config.toml
balance_loss = 0.000444
router_z_loss = 0.001
init_std_router = 0.0234
lr_router = 0.000737
tie_embeddings = "early"
lr = 0.00289
train_tokens = 654500000
steps = 13593
Below are experts of layer 4 (counted from 0) of a mixture-of-experts language model. Rows are named router (the router's row for the expert), gate (a neuron's input weights, with its number), up (a neuron's input weights, with its number) and show model dimensions 64-95. Each number is 200 + 30 x the weight over its row's rms, rounded and kept within 0 to 999.
After each expert's rows: a language model's description of what the expert responds to. This comes from a sample of Wikipedia text that the model never trained on.

# expert 36
router,211,186,207,212,240,201,215,207,201,184,235,249,146,174,204,205,200,232,151,164,233,184,200,225,175,206,202,192,226,208,197,198
gate0,177,207,240,187,182,131,220,157,199,203,163,204,206,180,200,196,169,130,224,217,224,191,142,198,162,140,213,187,166,212,177,185
up0,166,173,183,220,167,234,234,214,243,217,243,219,224,249,192,205,208,208,205,181,225,196,228,196,179,204,219,241,221,204,185,103
gate1,212,205,181,141,250,196,241,208,161,159,233,204,200,210,212,191,202,159,155,138,226,189,202,167,192,173,221,191,191,170,236,226
up1,183,218,182,289,165,215,209,211,245,249,243,247,175,262,165,209,206,206,231,176,199,190,190,182,154,145,194,159,206,208,148,159
gate2,185,216,208,243,220,232,210,205,212,201,285,153,204,216,217,255,150,259,193,211,209,215,200,199,224,127,192,180,197,192,199,207
up2,154,202,181,207,193,163,162,240,223,192,230,237,217,155,212,188,210,239,174,162,198,210,207,232,183,164,195,233,213,193,215,229
gate3,191,211,191,170,164,201,181,165,186,208,188,216,157,224,189,170,209,319,183,186,187,202,231,203,172,181,250,183,174,201,227,192
up3,192,247,198,253,196,246,212,194,244,219,186,162,219,193,264,202,253,226,165,211,226,224,199,218,231,159,254,224,178,198,207,277
gate4,225,209,197,224,269,209,246,162,151,165,187,210,267,192,215,174,197,225,168,171,221,175,225,193,213,241,265,202,266,207,183,164
up4,207,154,211,220,196,187,159,176,223,190,206,200,203,187,231,197,235,275,146,209,224,238,173,201,180,138,244,204,185,186,222,292
gate5,210,180,184,219,253,169,239,229,203,161,219,191,201,205,166,194,178,181,167,206,229,155,198,190,206,193,247,176,216,224,189,147
up5,211,191,221,216,245,182,207,220,241,226,199,208,159,135,204,253,249,207,235,200,224,219,227,205,202,240,193,150,224,183,202,171
gate6,178,190,213,165,192,188,192,223,205,191,171,197,170,168,240,179,205,181,215,222,185,186,198,155,141,220,205,213,189,203,237,212
up6,209,191,179,198,176,206,211,207,221,228,178,177,188,268,209,172,231,211,155,233,226,216,218,202,246,209,207,174,245,136,176,168
What it handles: Biographical surnames and pronouns. Surnames opening biographies and sentence-starting He/she after breaks or periods, e.g. Robert Henry Quinn, Rod Laver, ", he was".

# expert 13
router,221,182,220,187,205,235,183,210,206,152,273,228,186,162,211,211,174,174,197,151,201,190,190,210,175,187,166,193,214,206,192,179
gate0,243,240,248,253,209,190,197,214,208,166,223,188,214,192,222,194,181,202,197,184,206,203,195,194,226,170,145,196,202,185,239,215
up0,225,220,188,210,160,186,201,270,220,203,195,193,181,230,163,173,219,207,147,193,221,220,171,135,191,181,195,280,253,210,76,178
gate1,221,190,192,193,212,215,163,220,219,190,201,245,175,174,177,238,236,182,160,236,198,179,186,184,208,233,151,195,195,188,279,222
up1,186,229,224,203,193,246,258,194,200,217,187,209,220,228,235,224,163,144,238,214,166,201,235,199,192,259,233,217,234,196,197,186
gate2,167,189,216,162,208,169,200,240,177,227,196,158,176,216,196,205,184,258,155,238,218,259,179,224,198,223,197,205,232,201,212,179
up2,202,215,188,242,190,243,179,128,181,174,219,170,126,159,201,222,193,198,187,187,169,185,239,227,192,177,213,165,204,186,272,200
gate3,224,257,194,226,185,203,193,248,216,165,209,185,194,196,191,226,209,195,186,230,185,142,235,233,198,164,205,182,203,203,180,219
up3,222,149,196,213,205,187,202,143,190,143,200,232,125,172,185,178,213,202,236,202,231,222,200,279,242,197,191,150,172,195,186,177
gate4,226,186,224,192,202,256,230,166,178,180,228,196,121,190,221,213,215,177,128,169,148,206,187,151,209,193,210,213,219,182,163,242
up4,227,154,222,220,132,185,208,191,218,205,143,252,195,194,214,273,205,162,206,103,165,176,224,163,215,180,216,174,215,217,172,229
gate5,200,250,210,245,211,235,178,135,235,188,192,198,205,176,230,193,250,179,199,204,195,246,164,274,190,230,177,164,205,222,216,209
up5,178,191,216,194,139,187,245,112,163,159,213,177,236,268,171,166,202,169,160,258,214,178,195,213,184,165,172,240,218,236,177,240
gate6,217,165,189,233,179,229,166,184,237,262,243,235,230,217,203,206,212,191,213,184,206,211,208,166,219,209,216,164,184,136,221,191
up6,224,215,201,275,194,198,236,229,216,250,205,217,233,237,249,238,209,211,224,176,217,194,191,248,213,165,208,150,211,209,279,224
What it handles: Function words, adverbs. Articles, pronouns and connectives in running prose, e.g. the, that, his, was, and hedging adverbs like most, rather, only, in this.

# expert 23
router,269,207,226,197,196,215,152,211,193,224,187,242,161,194,223,162,192,154,233,193,246,219,193,192,196,185,133,179,269,187,184,220
gate0,206,199,202,172,188,176,175,232,162,233,184,197,196,199,216,157,170,170,173,188,190,211,148,167,203,192,212,264,241,186,168,203
up0,233,196,182,182,215,190,217,157,202,207,204,156,259,170,202,211,172,151,184,193,204,191,222,197,194,248,139,185,226,166,197,206
gate1,184,175,184,228,170,192,214,261,185,219,205,203,181,174,248,168,164,202,229,190,174,245,183,196,160,198,203,189,203,212,226,174
up1,188,213,183,220,165,190,140,142,147,187,200,206,165,191,208,258,233,215,226,203,203,245,205,200,210,230,174,218,183,196,202,190
gate2,190,236,221,200,181,223,160,250,209,179,206,191,183,210,168,199,174,178,210,239,222,166,204,178,252,160,214,208,229,153,243,182
up2,142,177,200,169,226,179,204,226,224,199,185,231,239,196,185,181,199,174,249,211,212,190,204,202,142,218,188,198,202,211,171,170
gate3,274,237,156,248,210,173,225,214,208,196,175,143,214,133,231,176,208,232,183,202,202,243,224,214,278,214,284,197,165,194,182,226
up3,154,222,236,240,171,196,142,238,250,225,216,180,235,137,146,188,243,244,253,198,202,226,181,217,178,183,211,164,236,193,182,182
gate4,194,208,183,204,238,217,189,163,235,174,172,182,183,221,176,162,136,151,192,166,202,165,247,185,187,150,191,224,208,154,235,180
up4,218,205,193,199,248,140,279,204,149,191,231,188,207,204,189,156,180,218,148,207,207,162,179,263,227,188,163,202,260,265,168,208
gate5,209,205,217,189,189,208,169,186,215,157,213,197,225,185,175,192,230,210,161,250,210,103,203,211,224,216,218,220,228,151,196,237
up5,206,189,167,271,205,153,165,176,193,254,163,170,171,149,220,219,228,251,223,238,242,245,250,258,209,157,212,227,200,227,209,187
gate6,181,174,214,189,249,210,187,171,198,209,177,224,169,183,274,190,180,242,226,135,217,174,204,179,206,180,221,144,191,202,212,219
up6,232,217,204,238,215,171,150,230,207,196,183,150,238,195,197,189,164,203,234,142,246,187,198,208,203,191,223,216,224,226,219,174
What it handles: Separators before digits. Line breaks, pipes, commas and spaces just before numbers, especially the first digit 1 of a year after "in".

# expert 38
router,230,220,218,231,184,201,182,162,178,171,193,206,154,161,216,168,222,134,248,201,226,221,208,178,194,180,87,196,261,198,196,242
gate0,202,260,159,237,200,201,182,217,198,217,202,181,231,202,257,139,213,164,242,239,240,267,207,162,155,235,192,152,223,219,132,196
up0,164,172,223,223,221,250,110,223,242,178,212,175,143,215,187,228,125,250,192,211,195,220,183,193,211,170,168,189,227,195,229,168
gate1,197,226,201,221,197,191,239,169,251,166,189,230,137,147,195,155,245,177,161,199,254,206,156,185,164,219,208,215,214,177,200,194
up1,180,229,219,224,188,155,230,127,234,190,238,221,183,200,202,198,231,192,240,225,219,188,228,206,151,230,207,178,216,200,223,232
gate2,194,237,208,244,160,159,194,101,174,189,172,198,171,196,211,205,165,213,168,201,223,184,193,215,202,189,158,189,226,203,143,192
up2,208,195,234,185,165,206,233,146,144,198,243,197,174,173,183,246,171,159,165,175,175,195,224,176,182,197,185,173,194,217,161,201
gate3,211,181,182,159,217,192,227,166,149,166,215,189,170,203,209,186,217,215,225,183,205,192,227,210,177,239,212,187,288,176,210,185
up3,183,220,205,182,214,198,163,205,224,193,146,191,208,215,238,219,190,160,254,173,238,182,177,201,158,177,173,143,246,217,213,151
gate4,227,189,181,174,185,160,174,210,237,228,194,199,202,167,214,158,242,149,288,208,177,223,275,225,198,173,140,197,202,180,201,225
up4,198,225,176,148,234,206,221,230,172,200,179,167,142,268,177,195,214,251,145,238,191,178,180,160,209,239,208,229,205,156,243,149
gate5,255,191,203,92,202,218,161,213,154,264,252,159,176,183,199,200,196,238,142,195,219,130,193,212,191,194,224,210,216,148,200,204
up5,231,187,218,177,224,219,234,185,225,160,170,191,240,235,206,200,201,246,227,189,234,235,187,148,186,250,187,213,166,187,197,195
gate6,228,167,240,219,218,197,178,195,181,197,221,219,183,134,183,224,202,165,245,216,231,197,193,197,209,140,187,199,222,159,192,217
up6,115,190,185,241,186,158,175,246,180,245,198,237,188,198,216,186,231,196,177,164,202,230,214,169,209,214,160,188,229,190,244,180
What it handles: Digits in dates. First digits of years and day numbers in dates and season ranges, such as 2015, 1999–2000, plus month names like June, March.

# expert 6
router,245,192,223,196,214,188,215,216,228,175,293,232,145,164,195,176,189,194,191,214,238,201,222,199,192,180,188,226,215,210,179,225
gate0,273,211,220,205,143,264,175,175,214,139,181,144,133,186,183,127,182,187,202,210,198,219,196,220,221,163,198,173,218,190,127,196
up0,222,194,201,225,213,196,186,231,203,210,251,207,176,198,165,141,228,182,161,193,239,261,170,193,185,234,138,155,188,266,201,211
gate1,237,210,213,254,207,172,230,222,210,202,252,158,181,163,215,218,201,193,215,232,203,181,170,250,215,147,166,177,186,234,243,229
up1,229,207,258,216,193,244,200,184,242,199,183,188,202,215,155,159,203,226,221,221,192,195,167,190,124,159,234,195,202,193,183,192
gate2,191,204,178,176,198,217,195,181,241,239,199,179,187,204,212,171,197,190,248,260,187,179,232,235,196,181,194,198,177,166,189,255
up2,188,162,234,165,221,194,183,203,218,181,240,196,205,163,128,154,188,233,281,216,241,215,192,272,171,196,177,174,222,224,134,251
gate3,209,186,229,188,242,203,172,157,251,192,172,161,163,160,230,221,222,235,190,196,184,195,202,235,214,230,211,204,210,227,193,185
up3,194,210,206,196,220,211,136,157,206,189,230,220,184,220,216,196,234,154,149,174,204,270,173,244,196,179,184,162,247,128,213,204
gate4,198,165,199,243,189,178,133,249,191,195,192,179,210,210,201,214,255,169,209,243,213,206,155,209,210,211,230,201,141,221,229,217
up4,174,191,261,168,204,160,160,154,215,242,139,165,163,176,167,229,228,195,186,188,219,218,235,184,245,206,210,227,155,237,132,207
gate5,222,213,225,245,154,164,212,219,181,189,204,232,114,179,169,148,239,253,240,227,210,258,210,204,237,266,196,192,220,224,227,205
up5,193,193,214,229,224,176,180,245,219,219,204,201,164,219,228,230,175,183,226,132,155,206,132,152,207,209,212,196,194,170,230,180
gate6,189,210,215,220,238,206,217,186,186,186,198,202,217,194,165,244,234,143,214,208,179,194,153,207,210,172,212,157,207,234,222,203
up6,196,224,183,206,212,204,188,169,145,202,193,248,225,159,202,232,183,199,176,210,240,189,240,235,204,195,220,173,270,209,215,202
What it handles: Verbs, adverbs, connectives. Auxiliary verbs and connectives in running prose, such as was, is, were, has, also, but, which, plus adverbs like widely, sometimes.

# expert 4
router,256,199,198,203,202,194,204,203,208,189,205,229,184,188,206,178,190,174,191,213,206,188,200,229,173,190,165,198,224,208,215,205
gate0,193,177,190,218,236,229,182,213,208,207,214,201,195,213,224,197,262,154,184,249,187,143,199,241,183,207,227,202,236,168,121,239
up0,157,196,171,247,165,148,182,268,215,146,213,192,193,227,193,155,204,191,237,146,189,201,262,198,257,225,246,167,144,143,166,198
gate1,178,174,212,179,163,200,238,132,196,221,205,197,229,181,220,182,228,224,184,173,193,246,204,175,295,180,137,195,189,182,186,197
up1,161,191,211,139,205,175,217,157,239,223,168,196,216,175,214,231,185,149,265,159,210,171,225,193,212,145,212,203,245,249,190,174
gate2,208,154,159,192,185,201,195,220,202,144,195,262,196,285,207,180,244,194,211,142,187,202,223,181,226,183,182,198,205,180,204,202
up2,231,211,190,201,159,206,164,226,192,160,174,237,189,194,202,153,201,216,206,181,178,246,205,195,194,164,199,205,202,190,246,230
gate3,204,172,210,183,182,173,244,208,187,192,193,220,183,209,177,186,228,216,191,237,140,110,213,243,222,200,153,190,157,260,215,242
up3,209,189,174,198,199,217,254,237,233,182,197,225,238,180,213,167,217,219,219,197,155,194,156,182,202,216,116,175,185,212,232,135
gate4,230,211,99,221,215,228,242,220,196,221,215,194,181,218,208,209,158,198,157,240,160,190,216,157,226,160,163,188,204,239,196,209
up4,230,177,222,184,163,163,153,175,215,201,158,211,191,209,236,172,210,172,252,157,183,205,195,229,143,218,193,215,261,224,228,222
gate5,172,203,258,234,181,209,234,232,222,179,186,240,175,176,251,243,219,221,241,199,205,172,186,224,142,218,203,180,252,209,216,259
up5,255,229,231,273,216,143,166,190,217,235,225,177,195,173,181,171,190,178,169,155,214,181,201,148,200,139,170,206,222,179,143,227
gate6,241,227,222,159,167,187,212,171,189,166,173,147,174,200,230,199,202,188,242,185,237,148,138,178,177,227,177,222,280,129,226,182
up6,190,173,216,185,153,210,185,186,198,206,190,172,165,198,256,254,184,211,150,173,171,190,235,206,226,189,172,192,150,199,197,221
What it handles: Score and table separators. Dashes, pipes, commas and digits between numbers in sports scores and stat tables, e.g. 4–2, 13–15, 0 | 1.

# expert 35
router,264,220,211,213,260,234,201,197,218,223,228,224,183,162,203,172,193,201,232,203,250,237,197,190,215,175,164,183,240,178,154,162
gate0,225,202,215,220,233,150,181,228,219,166,194,182,217,243,197,233,221,193,165,167,224,218,174,200,227,229,160,179,215,233,204,225
up0,222,217,218,201,231,195,209,243,135,218,220,226,174,206,218,191,171,202,163,123,137,200,203,176,170,210,156,237,213,192,139,145
gate1,194,149,255,284,199,215,169,196,192,218,234,207,195,188,191,187,153,192,236,194,127,242,208,186,178,198,150,224,215,190,268,206
up1,200,185,192,205,204,257,201,204,204,221,198,251,180,188,229,176,180,216,188,136,230,231,193,229,233,259,190,184,228,199,182,188
gate2,236,208,196,218,219,178,213,190,182,231,196,226,211,192,187,187,187,192,163,216,155,191,177,211,168,255,191,191,185,171,194,221
up2,213,194,226,222,220,250,185,191,219,244,186,211,194,147,167,203,173,186,183,234,217,176,188,184,219,210,153,208,171,224,139,227
gate3,167,231,155,150,213,172,226,174,198,170,210,251,220,240,197,173,248,180,241,162,193,219,208,241,195,196,218,185,219,288,199,224
up3,190,221,215,215,166,239,153,209,170,206,205,192,197,204,234,209,173,147,195,209,202,214,256,167,174,239,204,184,230,169,256,196
gate4,260,203,194,217,182,243,167,195,239,141,188,202,190,230,115,257,224,182,235,177,180,163,181,216,233,157,243,224,239,240,177,214
up4,156,220,187,232,322,237,174,218,156,238,193,219,178,188,183,244,231,165,197,162,197,186,150,216,194,170,194,196,217,246,184,169
gate5,239,207,219,208,247,247,209,203,208,235,222,178,238,172,231,223,189,226,170,216,192,200,234,169,197,188,187,188,210,202,155,192
up5,192,163,205,273,239,266,197,206,230,253,177,227,220,191,174,180,216,282,203,203,176,177,133,204,211,147,193,191,215,217,187,177
gate6,156,207,269,172,174,198,170,182,169,202,140,208,216,239,201,211,199,165,156,206,253,170,197,219,186,217,143,205,186,194,177,110
up6,173,222,165,229,242,181,191,177,178,180,181,215,160,239,193,181,162,200,143,220,232,215,234,201,212,233,202,167,184,245,164,165
What it handles: Line breaks in lists. Line breaks ending infobox fields, list items and table rows, plus coordinate symbols like °N, ″W, and "- Coordinates:".

# expert 18
router,280,180,220,213,233,230,213,207,180,208,224,199,176,183,247,178,175,173,190,170,262,195,215,209,166,156,163,209,205,180,206,226
gate0,212,235,190,195,202,187,146,259,147,224,159,136,228,228,158,151,227,186,204,176,191,225,182,146,185,174,201,161,233,203,190,229
up0,218,226,215,215,179,236,230,207,189,158,229,191,180,164,138,171,204,161,203,220,211,250,204,217,216,203,192,184,191,166,215,248
gate1,182,202,220,214,250,132,169,175,148,254,186,197,241,249,236,197,176,155,220,177,227,148,213,222,188,191,214,173,237,148,171,168
up1,180,157,205,213,209,132,217,228,228,220,205,196,205,188,236,169,220,155,265,177,196,159,145,199,180,220,222,191,163,196,200,203
gate2,246,151,151,233,180,211,202,232,177,185,274,201,243,167,181,165,147,221,243,226,160,149,235,188,215,159,164,199,215,178,237,152
up2,176,234,212,225,199,185,218,221,220,212,145,244,169,208,226,233,155,127,203,193,215,195,213,218,247,185,210,161,244,206,156,196
gate3,222,230,257,180,229,217,164,243,171,199,178,241,223,192,232,190,161,185,213,223,211,212,191,138,217,211,213,214,171,216,161,238
up3,223,192,189,203,166,157,204,208,230,230,193,232,273,204,206,162,211,185,237,91,155,184,228,196,194,222,174,288,151,231,260,152
gate4,231,231,220,169,215,223,223,225,159,227,165,194,223,256,186,245,229,188,168,232,222,151,156,213,179,198,186,187,221,231,177,198
up4,195,182,162,186,190,226,226,212,149,153,255,231,171,257,232,194,232,229,218,176,245,155,197,221,191,206,219,246,201,239,189,269
gate5,157,187,170,186,243,229,210,221,199,129,214,193,180,209,197,217,195,206,217,183,139,208,191,171,197,164,211,161,161,198,239,204
up5,214,205,163,200,196,191,234,267,203,199,176,118,135,197,207,263,191,211,234,213,215,236,223,204,199,176,210,196,190,231,171,171
gate6,274,210,163,177,189,179,225,192,172,206,176,191,209,224,224,228,165,174,204,236,195,151,261,164,205,202,159,178,179,221,226,201
up6,177,154,184,195,240,223,156,195,186,191,195,156,157,218,178,150,189,242,229,181,215,259,154,207,227,252,178,208,180,204,214,238
What it handles: Numbers in tables. Digits and short numbers inside statistics tables, scores and match minutes, such as 54, 218, 7, with pipe separators between cells.

# expert 39
router,228,188,194,207,212,178,199,231,216,168,189,278,182,188,268,193,205,209,227,179,186,220,228,215,209,194,176,197,250,207,226,214
gate0,212,236,143,176,177,173,216,185,213,212,176,163,188,188,204,165,242,171,239,165,250,201,170,191,221,183,185,229,167,145,199,274
up0,144,174,190,122,163,196,212,216,177,176,220,190,206,148,198,171,220,264,234,157,195,172,254,207,193,197,154,202,239,187,231,246
gate1,202,212,217,220,202,243,171,181,175,211,213,203,218,140,178,252,213,183,214,173,236,189,195,189,234,182,195,183,202,188,206,210
up1,238,198,204,205,225,163,207,188,203,138,212,226,206,221,237,255,199,223,156,213,206,193,211,172,206,156,224,179,256,224,222,177
gate2,178,180,201,231,233,215,160,253,186,195,208,251,196,237,204,181,194,181,257,227,210,211,157,178,201,187,176,195,189,182,212,167
up2,222,232,217,206,178,208,195,213,235,136,152,237,227,231,236,162,184,230,198,233,176,163,232,222,224,212,158,174,222,178,215,221
gate3,238,185,175,208,260,179,191,228,189,241,167,236,203,193,193,199,195,196,208,205,201,193,156,191,179,173,180,177,231,177,199,215
up3,241,191,184,225,189,206,155,203,234,199,194,222,198,196,187,195,219,203,162,158,186,217,205,225,203,156,244,201,148,185,170,215
gate4,151,204,206,232,224,190,207,189,208,216,173,240,165,210,206,199,241,182,241,206,206,220,158,175,131,240,176,216,198,230,157,178
up4,200,193,219,162,188,172,218,202,169,213,199,202,193,207,250,188,232,213,195,215,208,211,182,228,196,185,155,164,214,177,196,172
gate5,191,201,152,225,201,207,164,183,248,200,208,210,216,162,152,236,183,116,204,195,206,204,218,213,170,212,211,218,208,128,182,195
up5,185,191,232,175,205,258,198,179,218,202,206,220,250,203,229,184,243,183,156,202,240,249,227,168,220,200,222,216,252,182,200,252
gate6,185,152,188,236,197,220,228,207,215,207,233,224,123,237,160,223,195,182,202,233,220,208,203,212,192,193,242,206,227,229,160,252
up6,173,170,219,197,220,191,177,201,185,149,199,188,172,192,183,209,182,249,201,220,163,223,159,219,231,166,161,201,219,176,182,232
What it handles: Table cell delimiters. Pipes, spaces, parentheses and dashes between fields in tables, scores and sports lineups, usually right before numbers, such as 2–0, | 1963.

# expert 17
router,237,181,231,195,223,223,177,260,224,208,257,168,230,183,203,175,173,182,219,240,176,206,208,201,174,170,163,232,223,220,189,177
gate0,204,222,172,170,270,207,206,170,211,174,185,183,227,241,214,179,216,168,202,193,223,219,153,189,167,181,171,108,231,214,215,215
up0,257,199,233,187,233,181,182,227,235,209,206,213,175,159,244,276,170,244,193,202,169,190,202,207,177,162,177,165,198,177,177,211
gate1,201,238,241,159,204,227,166,286,177,205,273,245,198,201,221,211,162,191,246,231,200,190,171,236,198,216,240,206,232,216,196,155
up1,153,203,207,247,162,142,269,217,235,178,242,167,220,192,188,250,268,165,230,195,178,222,212,239,190,176,166,197,230,217,244,191
gate2,235,188,195,258,257,169,173,174,256,170,153,183,205,245,204,140,192,200,198,239,250,205,198,197,143,159,264,157,169,177,212,200
up2,150,213,144,237,200,179,192,189,211,196,215,121,242,199,243,268,194,211,176,160,188,175,240,191,237,188,187,219,172,219,177,257
gate3,249,236,222,185,200,206,185,191,256,189,221,224,201,240,185,142,190,219,128,214,216,149,164,241,185,188,228,169,193,155,175,171
up3,232,179,183,174,224,184,180,199,188,207,148,193,241,194,214,215,199,186,233,165,200,163,190,243,188,219,183,206,183,237,184,185
gate4,205,242,186,180,202,197,238,233,214,209,252,188,221,177,212,194,271,159,171,226,162,174,162,201,231,180,207,205,225,210,177,209
up4,188,166,207,151,213,212,243,189,241,175,192,233,172,234,154,158,210,150,204,227,186,239,211,228,202,180,204,248,182,223,183,204
gate5,143,160,167,153,231,201,169,267,189,118,205,222,201,162,161,217,220,135,139,185,227,252,226,222,153,261,176,170,208,192,153,157
up5,205,149,262,183,180,238,145,229,224,221,197,115,139,183,194,198,193,184,214,197,218,181,237,226,174,195,271,190,214,251,202,172
gate6,182,189,245,173,167,222,194,198,209,236,180,216,229,170,250,255,180,221,217,212,238,208,185,183,231,188,166,208,224,192,229,190
up6,242,159,169,189,221,167,202,163,200,172,183,194,217,186,215,218,190,190,192,200,178,219,231,195,190,149,246,262,160,241,221,156
What it handles: Headings and IPA openings. Section markers (==History==), pronunciation slashes and IPA right after article titles, e.g. /ˈkeɪplɪ/, plus coordinates, km units and periods.

# expert 34
router,199,170,237,222,221,201,202,214,204,182,274,243,181,168,185,173,212,155,189,177,230,228,217,201,178,190,195,247,216,172,175,207
gate0,200,207,231,220,175,227,236,161,196,174,225,218,253,189,201,246,168,178,221,184,175,178,182,205,153,156,180,204,195,187,210,204
up0,247,217,216,178,235,202,220,210,236,161,194,208,162,161,204,279,237,248,193,213,183,201,185,201,294,231,228,153,237,163,234,227
gate1,202,178,207,175,292,217,242,187,190,187,192,217,156,150,188,210,187,271,182,218,208,223,183,170,181,215,228,155,187,238,148,252
up1,209,126,224,214,233,223,190,189,219,205,214,203,192,193,195,205,134,187,235,211,177,184,219,166,252,284,177,204,204,256,207,163
gate2,205,228,163,216,186,195,252,222,233,197,242,213,182,199,171,207,173,173,220,142,234,195,186,170,203,173,220,224,210,154,158,214
up2,154,146,245,195,205,173,148,154,198,227,182,194,208,187,198,199,224,157,178,199,236,154,198,180,202,173,193,230,229,246,248,199
gate3,218,181,210,207,263,198,249,183,119,191,203,207,195,163,201,188,179,198,250,194,170,190,157,172,233,195,215,183,186,196,194,208
up3,172,174,163,193,190,209,174,216,216,219,205,195,225,186,250,217,198,160,176,204,207,228,242,187,152,233,197,237,209,174,240,178
gate4,218,189,205,166,251,270,172,172,176,197,231,175,158,166,230,199,216,196,156,223,158,238,191,187,190,226,211,183,167,176,195,182
up4,197,215,181,220,212,205,224,237,197,191,203,242,211,189,204,181,122,147,187,171,184,183,192,209,171,174,232,202,215,157,195,280
gate5,194,203,144,241,215,222,239,196,190,201,255,159,195,187,166,219,290,217,189,218,217,183,206,249,204,215,219,169,205,226,168,251
up5,205,215,186,208,211,204,189,155,217,136,243,161,221,174,226,207,234,181,270,179,213,237,152,187,217,182,211,200,203,177,170,176
gate6,155,171,180,189,180,189,202,184,233,188,172,199,248,176,230,201,212,217,214,163,218,146,175,224,184,186,130,163,193,220,240,231
up6,197,201,178,220,200,176,206,187,199,205,211,232,180,211,251,232,240,164,213,204,192,139,155,196,206,169,206,214,186,198,218,260
What it handles: Verbs after to/would. Verb starts following to, would, had or was, often split like to f-lee, to f-ight, s-end, plus auxiliaries had, has, have.

# expert 25
router,177,204,208,234,255,256,206,234,206,232,216,199,165,158,216,169,206,189,230,209,206,227,227,173,176,160,158,215,209,210,198,221
gate0,242,218,176,194,211,206,172,270,185,215,210,219,205,210,206,264,212,252,192,167,182,180,197,185,201,179,213,176,228,167,206,191
up0,227,194,181,222,177,223,142,213,173,221,169,177,164,231,191,173,206,176,207,198,232,185,221,184,224,214,211,180,174,189,164,181
gate1,185,160,203,224,201,241,197,243,195,220,200,169,219,178,205,223,197,186,221,225,226,194,233,207,203,219,206,205,230,191,205,256
up1,233,193,182,146,200,242,189,205,223,142,202,150,241,200,199,216,217,205,264,171,236,143,215,177,162,258,223,211,219,215,164,206
gate2,209,178,213,201,243,230,235,149,183,187,196,206,206,174,195,207,172,218,198,175,195,221,198,190,226,211,188,245,150,251,188,181
up2,192,254,146,211,205,226,210,170,191,188,175,173,222,162,200,214,243,156,180,191,193,217,203,185,237,188,192,169,236,179,156,180
gate3,186,224,227,152,175,208,209,190,175,244,210,168,189,262,157,204,196,173,170,225,208,247,189,238,166,211,167,240,147,211,215,186
up3,212,208,181,200,178,172,231,180,187,156,214,206,262,227,250,228,194,207,200,195,206,264,206,217,164,224,200,221,205,198,232,200
gate4,215,180,186,131,226,158,219,228,234,132,248,248,219,175,242,194,240,198,199,205,200,237,222,209,192,175,196,181,182,203,203,225
up4,176,223,249,223,143,231,185,215,166,178,243,171,174,190,227,207,172,190,224,231,219,234,216,202,176,176,203,168,186,165,176,170
gate5,144,218,191,219,249,177,156,195,217,238,210,191,171,144,188,192,222,198,197,182,172,201,200,181,158,188,198,177,187,173,195,229
up5,183,196,177,216,221,200,199,244,203,208,210,203,175,157,236,216,170,205,160,210,265,246,165,215,180,243,225,164,205,242,264,212
gate6,228,198,237,163,219,213,203,176,173,242,189,189,220,186,179,146,275,184,227,225,150,183,192,249,175,205,207,206,194,182,193,216
up6,215,208,219,144,154,229,222,217,181,146,182,175,219,233,238,142,162,272,120,214,165,238,217,209,162,145,217,224,179,175,211,229
What it handles: Table numbers, coordinates. Digits, dashes, signs and pipes in statistics tables, year ranges like 1989–90, coordinates (°, ′) and asteroid designations like 2005 NT.

# expert 24
router,237,173,219,209,213,226,257,220,193,224,180,234,200,188,292,182,232,161,181,187,251,184,206,221,164,186,191,223,218,173,181,191
gate0,208,211,171,206,241,248,228,240,165,212,197,179,252,219,165,193,231,193,188,179,204,231,199,228,204,203,250,143,191,228,138,253
up0,188,183,203,160,182,212,188,175,225,214,297,170,199,204,182,243,159,186,239,228,209,175,210,143,219,194,212,194,211,225,207,181
gate1,231,212,139,221,171,255,203,231,187,197,185,186,190,224,267,214,173,187,195,174,173,200,217,192,170,241,220,159,195,199,207,218
up1,154,150,207,194,187,202,259,177,206,212,236,188,186,190,191,195,153,185,225,195,209,182,176,276,214,224,156,171,179,129,202,231
gate2,180,164,151,187,206,213,211,184,238,247,231,125,192,150,249,212,173,197,230,246,197,180,222,162,197,236,143,161,182,194,213,233
up2,199,146,182,154,224,195,190,230,221,190,190,237,229,274,193,214,216,224,132,193,219,170,183,179,213,174,190,188,191,204,238,182
gate3,182,250,224,192,157,174,234,155,227,187,157,218,212,151,232,188,202,151,206,213,177,186,244,172,225,230,219,167,231,252,178,227
up3,198,213,203,209,223,271,181,275,219,225,214,181,185,203,195,188,221,126,257,169,212,199,168,184,155,246,207,161,172,191,184,207
gate4,202,285,170,199,158,200,202,253,201,204,198,193,192,221,219,184,263,161,198,239,174,230,156,197,231,194,176,193,220,209,173,194
up4,198,189,200,194,203,157,229,179,171,219,188,172,201,209,204,173,122,226,220,190,245,185,219,236,111,203,222,173,192,190,235,186
gate5,140,193,225,185,176,198,145,187,225,191,167,217,227,178,235,178,231,185,225,210,207,293,230,241,173,205,192,237,191,178,220,153
up5,242,221,120,204,203,229,185,216,217,185,212,162,174,198,199,197,193,200,186,216,230,198,147,183,226,224,150,174,268,264,175,218
gate6,190,165,175,131,219,247,175,230,196,195,195,180,233,207,166,210,177,194,233,209,241,229,216,198,209,188,190,184,173,209,157,180
up6,180,279,171,229,162,155,238,167,201,221,232,209,240,219,250,191,244,196,224,195,238,196,258,184,232,222,251,223,188,180,158,247
What it handles: Name-initial capitals. Capital letters or first pieces starting personal or place names, especially East Asian and foreign, e.g. Kang A-Jeong, Hà N-ội, Nak-azawa.